Experts of a small language model.
Size: 13 layers, width 256, vocabulary 19426, 62.9M parameters.
Experts: 144 SwiGLU neurons an expert, a sigmoid router.
Training: a variant of Muon for the experts, 353M tokens, 5382 steps.
Below are experts of layer 10 (counted from 0) of a mixture-of-experts language model. Rows are named router (the router's row for the expert) and show model dimensions 0-127. Each number is 500 + 40 x the weight over its row's rms, rounded and kept within 0 to 999. Numbers have three digits each.
After each expert's rows: a language model's description of what the expert responds to. This comes from a sample of Wikipedia text that the model never trained on.

# expert 17
router:573475513501480490453520505572444472478462515526575509453467460520475423538539492530531559427537557533584531509458532520508588505520537544532536405482553471506522532490423517546521552477437504471525468455563488516465463553532488402458494459543553521497509443427541440479526479522428481464438472532415443490527520502493501495593529474514524505470481476502532479505484490525524564496498
The article a or A, plus ordinals like first, second, third and words like one or every, often before few, place or round.

# expert 29
router:582493492517517482497512493592443513495511435504499531482461469503440514522554480528416520473518559554549523498535483489478497517488471507507531435447511476448557513499467471487487410559456525457576501463554494518564489495556434480504498532539560537435503477470532478509528467538510540466466461613475482529550516508497502433528511471519513538535522487467562490446477520539532576474488
Prepositions in, of, throughout and across before places, and compass or place-name starts like New, South, North, as in in Los Angeles.

# expert 2
router:519465539498515475532565416552473519469490461487520551488519524542437442472531504422490530493507517520544527474473457458445556520483463470477500434480513489468469509576512505525498497544410516510497527465521508505536486549443358451486553514519480500480519410506527457484571529520506524462421521542487460479554485566512495513606518558531528537459451524465532453473446569555475514464545
Two- or three-letter word pieces right after a short opening consonant piece in split words, such as r-er-uns, t-at-toos, fl-ap-per.

# expert 7
router:635472484518498503521502512487462502494512506507505505442491457477501457478547449453490506517485514528578482410470466462470532574514484498535507414449576439500545501447493518534524439543460476484505484446573461494538478527548454490433485420464536474538468499469539497516533453524451480511475553557455490494519538501518434483537524548546462531508467485493496467518464547554609534515463
Periods ending sentences, and decimal points inside numbers such as coordinates, times and vote percentages, e.g. 50.90, 2022.

# expert 0
router:562455537522478506510522505549467514516494456498496451452425505549497452455515468417538524483473551497618502538483486491472512505532496572531484460452533528527529509551459440568558473510533495469522482480534499550565435482460496424450529546500498555501458440486539513519511564500497449459484507514444461508536487563542505459510579594519531572529486528493529510489478543543561467486522
Geographic text: road names and route separators, coordinate symbols and distance units, e.g. Route, Avenue, °N, km, sq.

# expert 19
router:584464492562505509479514552505481466500525446490544501473484474546491484525507495518508567468501514547506523469473446524476490547484488559463554468485486461464557544504496435546525440475450445446497450515526527487491514477542473474509444493492514502490525422469581461481506515490473537536467515472469430501560563565498512414510581513550521472503460498480487530469444522495532579444542
The word for, especially after served or spent, plus job verbs like served, worked, played, and following prepositions.

# expert 21
router:568511515492465467506544556582406501529516472472470505503498434521447462443517488531527570429579527546515514429493477435568564569427453578485502518451534466465583578527487552566547522500459510528541465386591444554512456460505530475469490477521516499501464505446510554521528431501501508459505577626469544491525534559532518457508487490494506563446501473500529463522506509504574569484535
Biology text on species: Latin name endings like idae, aceae, ensis, us, taxonomy words like Phylum, Animalia, and "the" before family.

# expert 12
router:625475546512506471529554488540447504487462413488590543479495442497458478514504400491525510519538562521558506472449521523438574530467483465588546522503490460486528509464494483590526454547434469523488463474503559503534506501506494419517481520556506523529505464413516489519534524548433504505507512563386476473466526507522450448534523524477550502460498478502562458461446556523558537490537
Single digits and small numbers within dates, scores, times, vote counts and list numbering, e.g. 4:05, 4,819, 39th.

# expert 25
router:510489516513429434480553482547421504463502482497510503476460476582457461488535487492464567555511573576573498447504461505525495526539530565515504461514534466524556521463474439518566491468473508449531433499539518462498480540539466466493477555508505495529481478472494515523545511553480513503467526591422439478503509597526455485494597506514501495486518484478585485508414524525555559532531
Adjectives after a, the or of describing nouns, e.g. local, prominent, political, dominant, foreign, military.

# expert 30
router:577480508550474448497547474535456530499495489520546502469470487596511435537499423536546586439474513489531513454501461489475516537502508478583545490456535489478527511592510503476536464520487519527507451430528445493568510484531500488482491456469482579493517528495568436499583455549508475526392487548493491487530485522547467475560551584519526568529501477498536520428422540544522580469509
Commas, semicolons, colons and closing brackets or quotes ending a phrase, often before and, which, but.

# expert 6
router:546477490487467464553532500512425460462453533474478547519429531529456446536521469490472562487517539570498452519492485479531556557474510528472554454472532448517498591527471419537499486527543463483489501416529527505533419498459457386463484516584485589519480435420568499518502463531510528509492482530450499482467480510483423501541522516487510525528425515513585561453463538534582526487580
Military and competitive-sport vocabulary: units, aircraft and operations (Air Force, Infantry, bomber, Squadron) plus match, touchdown, UFC, Championship.

# expert 5
router:541440450528458533490523464504497484506490452483522528465454480512471476479539509474552519435515510495547499490497512484564525491453446552571499477421511530523592536505435515585532511550479494496547494505546501578540509466583436463471512521500554582543439476405524490496500487588458460497482498517498463540509529544482452475564588474480465499450428532435502517497485543519617521514535
Infinitive to after adjectives or verbs (able to, expected to) and modals like would, can, may; also the invisible mark after map coordinates.

# expert 28
router:523506519507518541445521482536479497477544507490543526478446477506483432475543421521502546512566473497562543405469521521472474555461483531529496436467496413542545559545533443533482417506492512480550431422586463544513463497535502410483515477501577552458473499447533466427546447583499492441457534497514458499544534507489497466500590612499499525514541507475530464461389462516478500572518
Auxiliary and copular verbs after a subject, e.g. was, is, been, became, plus not and as.

# expert 1
router:517471509545424513520533514531465502522491475509527531477414443535406425496507471530547573463532517548516520475487491514518595499477502509551516440479514424490511495551436523553590407548491521455542492438523497497533425486520447469535505494462561541528511451505533492525530525513492495508522523522412497536553547600537477470499549569466524489433491498441570442429478527528506514522529
Tokens inside music discographies and track listings, such as song titles, durations, years and album words, e.g. You, album, song.

# expert 15
router:518449458525495462480521509567486548486555536474539507503509496504464444524530514522483493478456492523487469448461509469441535554435501487504490424471516515493569546537483451560546418534506500470527427460480525443521427503541490466495496476514530537499471489463553512444512565502500509464433476513426518494478518571488498434489589554476535524525477473523540481489479499466527584487468
Nouns heading career statistics, results and honors: Award, Nominated, medal, List, Year, season, goals, Week, month names in dates.

# expert 27
router:496464490502464445545493509522463515532497479504478530541464455518464418507499485531468511510479543564541485466493495526522471502448414549514551433466526516521578539498476542536491457478482462491507450454511503501553448488495525447485485550496480515506441470425518431503520440498525479522462521574453416485544508560525506472459544529498472516480461549450550497505427499523510487434525
Country, city and region names and their final pieces, e.g. Pakistan, Moscow, Yunnan, Burkina, Jodhpur, San Francisco.

# expert 9
router:624446432522460509530478469510496479484473446488510504476450431535534447458557440484497472418517581547523492433453489487526628526488446508456488462508480432476583474505480501529546452504465532529503463471537434459564469541561495508484515505490524534531525482467550482559553463517465526503466457534454468557517569504515517491496509561483521599506485474451565481491450468505562556510524
The blank space after a pipe or semicolon at the start of a table cell, usually before a number, plus signs like ±, +.

# expert 24
router:541543451468544395514467493517464484527498496459508456506450506577420487527508464503491556491453534496552450424461459438496506507520509520506495442447540467521558493500478460526493444542465419473539516457566504455534529516580482495479495510457531483480465497500561525479553458603488477496438414538477374507513510510476521407471527557540518465487490511451513503520528561553488496493524
Space before years in census population tables, plus capital N pieces and common words like it, known, there, also.

# expert 22
router:567432539552501455512537523459495471527486472471563536456500512559475492491569505487506510499518533499542533455427484511459486552525409533512487541444519491456511453503493464561475453536490422526526482480503466510519472467512512445476475500611510504461456522450532473478551482492528536430475421544454443556531564596556488494495490534482450458481535460473512490457467490523503437516592
En dashes in season years like 1995–96, of in names, and odd single-letter word pieces such as t, T, y.

# expert 14
router:544441503528533464487487460552436510540465454548535543452453495533464505493547495477527522482549466529539531420506390496492564566511455468558527438429539459488488454436476475568523437565484501466494419450540477496502479543529476451456491422477502511460486479468555493450590489536512550465481519547504429556535541548539461457524561495525550565525495503542536522479453495490507529466524
Opening parentheses and quotation marks, paragraph breaks after a full stop, and == heading markers in articles, lists and tables.

# expert 26
router:518477512544484464518522475570490509447534478529537520474481484564499402531483448521467564473550522488519473454485480416481496522448501551518490502474483447517543515526480433556523482488487475491549458439549484474559514500539489393503527464490512497527453472441554466509548482518474473477443546523503473522468465553490471459540566566496421550502464524551604505451402512474539526486476
Nouns, mostly plurals, for groups, people and facilities, such as schools, members, households, buildings, often after the, other or local.

# expert 4
router:588517553520478496485514513514491492523508505459520503501476490514445461455549481488534572469463563571504519437462442487486591516531454532525475473462528482473558517524488473570518446519517446440536489425530506481586496509462459452415508533504504599466475459469536512476530548492495596559417479514477466526556511542554432496489523550528507573493509528448561503465483549492581562573534
Team names, table pipes and the before team names in sports season articles and score tables, e.g. Broncos, NCAA, Lions.

# expert 13
router:547497512528465490490547498507425496538509484470514545429465481566454452446500528511505545496492513532449521455469521475511563519534414516553538442490449466488524537529437500574534420588511501489528452529526511512522476584515475471443505512510500508528523479489552440433495531542507475520424437472431490510494548568484463466549464587496538531550498505487522460429487535491550539526505
First pieces of non-English personal and place names, often in sports rosters, e.g. Ar(tyom), Mc, Ol, Hat(ate).

# expert 20
router:569492462514476452502493487549533552538495487493481521473441463583441406569502487535545542475547503529533482440460518519556537568492375488542525478469546486495561549548477501557561400520496487545506487489575506469527486500534484416449471506503517506550513449481471476430499528529495521536488496528468466525501529595491471491487545540462526569522531556445538518421454534536505541519493
Surnames after a given name, whole (Jones, Smith, Scott) or final pieces like Mull-er, Zimmer-man, McQuill-an, in credits and biographies.

# expert 11
router:504432454507523398486469458505476486518480467507543516449481490501481425553524432575433473496522531554520528470528449440458504534493437534474559478468495497522542564564483453472562417515469510458518463410517525454542494553515496474482500477510460519514507441464563517480520466495540542482483536508503453478512546566534451495487588532486535552487512499465578499485479488549486550511493
Inner pieces of longer words (negl-ig-ence, sovere-ig-nty, adv-ant-ages) and verbs after to, such as prevent, reduce, improve, purchase.

# expert 18
router:610465447555471464493516506513422516497554501428544529445437478559438424458477516507538518467519509547485535422521505576514560518513449541557528465502542449474561568513465526518538447540440495473530495476532458457528433529520500461477439457491492505530476466447482498447553493540476535527476465528469439516494502516472432481502477562523452558501513457506501501472472472516552536483511
Word pieces inside personal names, mostly Indian, Arabic and Slavic, e.g. Sushma, Amarendra, Abdul, Singh, Eduardovich.